{
  "n_layer": 15,
  "d_model": 128,
  "n_experts": 16,
  "experts_per_token": 2,
  "d_expert": 64,
  "d_shared_expert": 64,
  "activation": "clamped_swiglu",
  "moe_layers": [2, 3, 4, 5, 6, 7, 8, 9, 10, 11, 12, 13, 14],
  "router_score": "softmax",
  "normalize_top_k": false,
  "routed_scale": 1.86,
  "balance_loss": 0.00586,
  "balance_bias": false,
  "init_std_router": 0.0382,
  "lr_router": 0.000565,
  "vocab_size": 13568,
  "norm": "rmsnorm",
  "norm_eps": 1e-05,
  "tie_embeddings": false,
  "optimizer": "muon_variant",
  "lr": 0.008,
  "beta1": 0.93,
  "batch_tokens": [16384, 32768, 49152],
  "seq_len": 1024,
  "train_tokens": 309900000,
  "steps": 10171,
  "dataset": "wikipedia_en"
}
Below are experts of layer 10 (counted from 0) of a mixture-of-experts language model. Rows are named router (the router's row for the expert), down (a neuron's output weights, with its number) and show model dimensions 0-63. Each number is 500 + 50 x the weight over its row's rms, rounded and kept within 0 to 999. Numbers have three digits each.
After each expert's rows: "raises" lists some tokens whose logits its average output raises strongly, later layers aside. This comes from a sample of Wikipedia text that the model never trained on.

# expert 13
router:459453445504530611472537495576578530450491576395537471554521582531491559398497615503450425568493463450433482505594512510595501484481471436543501519452483459518525551535454510461454435562444568
down0:599439465444477498528483520532456494414601490540476525515602547472480470500506498502474480544486555576589421457470467540527448406466524469523541539533493470378615369446571477481520405521491514
down1:458538535485492455507537418516465534399522455508492489461477486546511541502467499470513589543445550458506538491481459449601520519508561558507530527599548436498512473446578585510545505571522531
down2:446529536469480538468461462533538539447509486526427555513558463526533503429582481465490484456559525478504487527437422626458530505432444488425497507480479518475499541518557583534568405618444503
down3:548536562515534474461631494421458474521392522521539519511503534509575497459492497495460507432560444573542506495525550516439535537598469495520482446481523452520520549505479509462537524495514525
down4:462511535529457499530495512528535554600688473486441574518515552571459462544566539630469594456506426499506401457514494477534465524484563505475546492551543542501512500574572538445534493506491409
down5:367501546479428472622496485513509510526420506502460477516530481524422426454450480558480541541442490561418528490416457461481421505533547446446455450477512600538458578483517551535485525373421526
down6:550498483524434496422492584482531475513535506465594546527490575497510555589599514429500526569551511519498449465537531500538520543582512515508516546314537508464551442578409544443389543530486396
down7:465541453473423534528504399481532412481415565454603467528509593513393513573478430521583485457418489469441466561486488603530489496474524520521433440531420429550486583558515485387561458463522475
down8:425547532509592475525493516481467469466503530441509506494530580503538532548479502393479482535582480518479504456469489581533482495541462584552574527512455574496519479559474549465562563551391524
raises: "ent", "ing,", "or", "oh", "ing.", "ut"

# expert 15
router:489450559535460544517458579541343449560498503471500479519539521489432528526520550506520524521448481583470508411489585570425561589548475452483500492503510590479402520430507550506552487411464471
down0:485554541482499469504451401458401488521500511547484625553432575430427429443507519500566497517559492515429473463460541517506430497473526431475395526492518566517499504464564504444476495533476485
down1:614604458483445530483489519495560556477561480470557487563460548459462562488496427527502544476449456436415503481482552456537562505501506402490459490508491394526520475642547441495519475426457523
down2:496538463490438562456508446475533527422562528495519406459568468566476541555399462497411563579458465489447525399478400463587509478489506497471467469435519574423556486503552510410500580481518465
down3:502619615565410475449469487602536502567488514507524504475456521477403555479521465503581457578462496454505494454501505545462518478533536488567549500460514421551493414448445543495469573524482549
down4:521519430584524563528495449515483488574547572414534507540547528412485513521423406463523452586501483527451472492434501510542578522525536483586510543543534474586481484495546503529458490448521484
down5:515508573472537553555567490429559571562569555596492444478584537471482505490463575491432572517559427446459435502498531624586411473514509546596483527501539503535505515521522460514438587453534490
down6:433426522401509481507532517482523448505442474444516486459610419588459587468526454423415496494481526583520539478454527455484528494547407494548475392506604517533442515494445562444462505557462511
down7:537500479526538468472532536524539449461423473628458533550423569446466430455498468471381473524514506576606524541499545506489510518511504439384535557419506471588487535525492468473563437613419470
down8:463553459524566428449421523461481530564551479549469498444486534544446598481510547474529575630512505490425420451517571458561525461475522553491539497481484476570534461557455422518565450508465535
raises: " and", " or", " in", " under", " from", " of"

# expert 4
router:476462543455508497476510520461502502494469510516453485408433533479529459532492476526510403504542435509502462474508410509533593554447488584575507579442532482400513541507527565501438485421558401
down0:450403481548563492574506498529506553538583496552427381404503470505439483490527525506540583548490478412500475486556511554554481522549483510479536529473450435525470549519478391438511515481637493
down1:546523504509426518431435376593533455473467479448491442449453329556478556472513543403537480420449548452484526541412466566493586541499490545484468459539510558541548554529503524674413471472518473
down2:462555494457365562472560419538530503490468535499584503579555466452575540447501524488365559506456544525473520468479508556495397560370512486424481446559483525483471493504451469553400467525505446
down3:421509509559514503474537496547488408551578475549535532464498491463522555502541578480442587557488572545509441609533445602426485526447505401519445468420511506608423459509517427532470409520497466
down4:544494507562506549514478464514525558558511479582532520421539533554413502560475548493433507452491552548471596490558478541555504490533476436479439433518547492510573574414479476468500535555502514
down5:555501637486526457496488554563517478411529544518560451517471518432596554467456533520475569494497525498457432471514402605447391494508572580496596601569464481453544520479485469491490468479486456
down6:641507541498587512514502512439478496477502522567563461483520499606535566547445510513478556484468511480434549445426435546496425437500478496479501411471539487446487610533492397521581429456518555
down7:545538566517460514601454401466501522438470524557545552598429449493418587535539464464389449493451573572396528379484513515587587443494556484521504472425459465497556490479472541443483533556471490
down8:478483496496497450601543519604423452454574588473567532518473440614438443487439466524540478487385430521504478483452413525374564623484429522499437560523476459522474525480559475496506510523463485
raises: "ro", "ological", "rit", "rom", "ishing"

# expert 1
router:518514492503476409588491547570414525554564492501561531514577524462441566543475485561506564513515545516492449441536491549462514505587498489497581575533469523502433532397496409493451555514428580
down0:530486493578569494430478536456524485588467525452481549553441431526479444339538472526521532516494421441573517467575577546543506434536614514481552587478467510470577615470535485444472494474480490
down1:474444493471474462488502417514558590509493659543549530497526452431441535500429562483566547449505460508570427525437541486506480556481482462482383534470560460496477485561513412542475472517554420
down2:543447602552424580582493425577492406500536510416499525494528515551468501512516498494546439523446461466477491562425458508447463509521423561517433489475482442438404537477454500496507446446478444
down3:504516507507546500468624444501601416473412535437526524574510512432524545547442405583465586445463515439481422396537521503577525556398579521452512539475536515563451519537575467517496480454590507
down4:538502445461574494436575523488445490497396507562502413444475396547464602548455496522559538494554519510513566532410452485519483477429515525584504414620554561441493618534577522498496490484561402
down5:474454571549450489431456562516529514501518463529387554522517505495575444498614532374517515527579528538499522558431595420586483470529572501515557486601509511532462553472431521552414445456535548
down6:534544590482532515503497456500457450414510492458483480494477545426493524428454466615512571524475478454567386512492513515465636599492487593536470514552559491432476461500533449456457450376528594
down7:480490496486460473394548520359542536542449558539533552497482542454488477524608643445484521386532497508576529563573552538469489497451528575457482375510453487483446513445507459480551530517498481
down8:476459364619487477524460417526520511486460477490507533442512482533418537566535445517500450627578508487368510501499527549509531547468483558508378507502496443521440435506542498499520512518506480
raises: " in", " on", " of"

# expert 6
router:540538587565435482522466485557547548556538456476520568589486429438451507453494462578443537407464446507422600536556436574571484493463536468533562550439573452442522532500452560435582462473597515
down0:443550528428563483521515549447567437529507519436602542519508519530481564462454450428490568508551420487541436554503464578465481532422494489454489520431507619552497510498488591539582557565413530
down1:521647507484473426550587476590573542489479551559476483542478557455484496467489457489433497555551525496461466419423444474514514506507424632536498539466575503453476565455513529522476585481378529
down2:510480569390510591545406471478443548476400529541462494462520518537458457534469492465512513558540479535464586475473490443514449538507488440561422505525461423419525518532536456515507516490451511
down3:526526517530450509547476518465533508532573379486596486457508498505464576532588501459571507514381567519552565450587493546402560485470561496492463538498531566465498599493445542554462486391441572
down4:477508591462508537490550432522416609473612587555542542450526484489534500469556396507476488431515481484506531458495519486457556433547553479508460538439417456472493522501568561402504610500435488
down5:458581534461433562494548470486519540450522531563495449618519476497568485433429554494483514450472461571459425464415419494434461407514550551504595523632492469505480611560472570528558509551514562
down6:510479566488557511537500462486501464487456492546487475446427469473549483501524407497444610474610373527554562540495527475385527519496448507538480530518483540529477534442495383545427452419604518
down7:502386526567544425521590543466471513487427520487553425462425497563528457506494427446477473514562562476485404487467545548535535462541479487608464561493539493528532535555397412425451579529556446
down8:472516404504481534482492429590385514459470454498554456521519488411488453536526447503411480393505473492455501507435526529475565414477506439550491503530599455463515569508513501455468494550449517
raises: "ost", "om", "ath", "il", "un", "ap"

# expert 12
router:476451510547498525551568519592514525422468530523584516480479491591415561517564488520468480573517447510422535500624413488570454480554557439540390410583509513493506498489521589422455427467527491
down0:390496559523484528441536540504481505547513507531476475471446503505462500530452579465592576444513486421512427584499459528520493588610460479537499527492582476454512543572447510530517563480440506
down1:479493489481485551514482424591458446545471475475456590463403479616643418533512531538556506533490388477564504534419490512553470480462414461457486488557460493487455488537465546517506445511509468
down2:552461579512520458534494491385488498521477617584539566418552547566477416525531479567488580525477519554505454568511547558591470568481482524494416430471509481546571564489464470529361437505501464
down3:455440504542549511493529593559563484543469546435527552476538500485520481518583542536467396517507462580516587566556501483479480520441519474597464464526542353448523452481484539520448396518559458
down4:408390590487519595438436428480536471518537468549452614484472422504452534438507486356468501550503540480502548485486469498598449459488471536413449480549449479488441421542542555541544439535540562
down5:528418489513524520537543532409511507519530524342556496492521452462469568432498427510567510462569459429471524515478463513457474566506551403482537519478494608458544625418515411552451580459394415
down6:527424527590492500505570385467500552487523564513626449401447617547454501536472461475505497487515490511471508555401546612503500437631469516471411463544487450517451464549485431552494493528473504
down7:517505497501495513529453485556497415494543550541419567451549570475456507506611466525453486504523511425382462486474490498515489542428521467409522443451589476573472542450587497624434524560453492
down8:472567468570505518531551503539545500533413488513523459545485523501560546496573450434501419449381523559455518475542489428620532444540546556578472505506591480497556525466555536539525456452476561
raises: "ies", "able", "ies.", "ers", "y.", "s"

# expert 11
router:473520517560540559583455517434517512398467507481511555484451554559581424457430556539467456504501487491501516401520497418440432605451506465489505459524525461434453506620497622511502588633477537
down0:489491470533537390492491514526585555396562508478520561431565558578502595401491549504463523463471551411466410454605503485467543537417523398509484503435474433481532470459496582575518438408545400
down1:462457433459500510381534501521433519490512396454515585527529491434622450541486535453565471480505543502489483564612532466475515520517542361570498552532441434538513419488548464401553486477420409
down2:435489498534458465498404396505555578500534565418446522524525479452431480399447480447529469497441484564534495572484465399422487489531500421447530563572520548476489586441531516477504435465525481
down3:456507466368471476478464514525610555465556634529544556515506451576503414484415456576442576504465515553434587495507499467532501436462494502446522549572365494462481564541447531510590445520451435
down4:484496480493508436509445575528511489479453485489519580586542470412417450473410483555534407518508477456496492536453551486487474485471568393449503525464537454459495429534507542486609514546488581
down5:490560450468551454459570425564499435442363541473513532567575547491447521507509595459499547563492478547398477387405482556467493572542459490556496536437516356436434503489555507488502506490488509
down6:533493511530487478498565494538512513489502489471423491508505407549558519494504518428504516482467566494500573471411478481592492576443598556482502523494425451478403529445549456498432440606548491
down7:529547431566485583512489562435411562512437568467495499551586517611522433539479568488511527540521532476464524511422453562515454426472546492550458519476488391510534544497463410514497470483437438
down8:469514449455516464526446590552481553553503484494348438505567544513546542473529565455538526475523610510486639521527486503509466510522547539569473501487553458525510482480505486524488466526547538
raises: "==Early", "heim", "==History==", "==Career==", "\n", "Personal"

# expert 10
router:535473420401514487439456491510554468498508472551458460537448434546473440496436452468538510516547430494528458547411465480603417411474529558497483493491510480562526418509488467568505478535479424
down0:535469497531435402467547514595516551454505437567471460598506564500564532500453564571483617489537497500450544559504535502480430535552485572500441584457523521494522447488560463422435588535458457
down1:549502497375531458512571412450503585578475410560503503523437558506468585566531459513477492479441531487587469475523550492490496551510499487524543543496416540468592514460473493488500511458500511
down2:461454490495503484514528547499521585535521540489526516482452518524551397574480552430427600442507488566510419566517477460502443437580538553487506583580502577501444481530533548473495500395535602
down3:467559564393459475464512530442440471498474475507527527538495432443480490368588546529455495449570501477466531569573469549536388563546539485433457539428640503515488580561489544535502600391423479
down4:476519459536451529497585539525439529486577440548441394427501564516568456491567584450455461526517574463558569444547482525494457527442532614494550542503488574598506552526425539448478515480550455
down5:457581509477414483531542481481481437540549505554507446513459405449446501504452574490490458586559532429542509541510516461527417522421499530495575483416580490462547495549467449579538497575553499
down6:415473457475525556504497533507444533499438583465483476511477475440484493476518547479475573436580541431554476536520423529528469573482486450537500524516617498497525513566428497479531589533555437
down7:427536541433543532480551411480415508466514524470511545422424494519507416505476564550455477517420537500454427499525432478477506453514548506458570485484513609432415482608541556547411585526499488
down8:478460596581417412509518476512436514456471555528539495495472487467377428524489486496496537554491557450539456500527361465531466522480507522519512472483537394550559488576493525570470538496505449
raises: "\n", " In", " He"

# expert 14
router:531494468550593505469418531496505544510530464532484513499444484504482502464596436571523549458449555547406517492538548513492536535460503485558564521456502485468478471464488480441554507571465406
down0:474447520503574435503457489572393543482465529542450545566512492470462450476453460474418461521489558500506473398493449523594513529549540515513534513553589465568497428530498467474457408473495590
down1:492515468477540505488388549480488636461445475553466413526523477475551482479518508496551539549466505539541504489641496484497428476530530518597496581538458549411576452446521421529584500515471543
down2:522579529403517457498444516566556416465556520437508521530553480562431497602518449507530512480587548488468481446518346474436455572477420478526448457435538478447501435427534399538487539456511483
down3:523403498545503485459546492544461541562416609457546507516523433521508454547526571476462451506449524541543540478487477461457449453530465458514614545502497500467481505542453475418452549450464464
down4:492575415496485479417492513523452469516544498587457525474547545576588651575526496479433550502460494545508524529490513520382455526484452494379523478485511548515473502522468625529400484471459463
down5:518495574530423497509567487591530441501575522524568451530475454521512552456439563505529549532610526520498489544457532475478437535481495532555516477539596423472512480602548530447523558477460504
down6:451553444473518462598478493521435485532522532504511554559568500475556468577415510540556526511441584516510550534497440496505529494476507509500521479545542424488440464538468605536487558477548498
down7:497549516489516425509547467433507524464461554464530502556362543470483486462445599538584501493483467403396437438501510610474528497511528525538585562427537515560494458563548473468466503518596485
down8:477512469529621394657599551520580574516388503511467413520567512493530464434520470517539487428552368459490564552498491495483377419516473575488542498589413509524520503518475478426414505513440575
raises: "our", "d", " of", "n"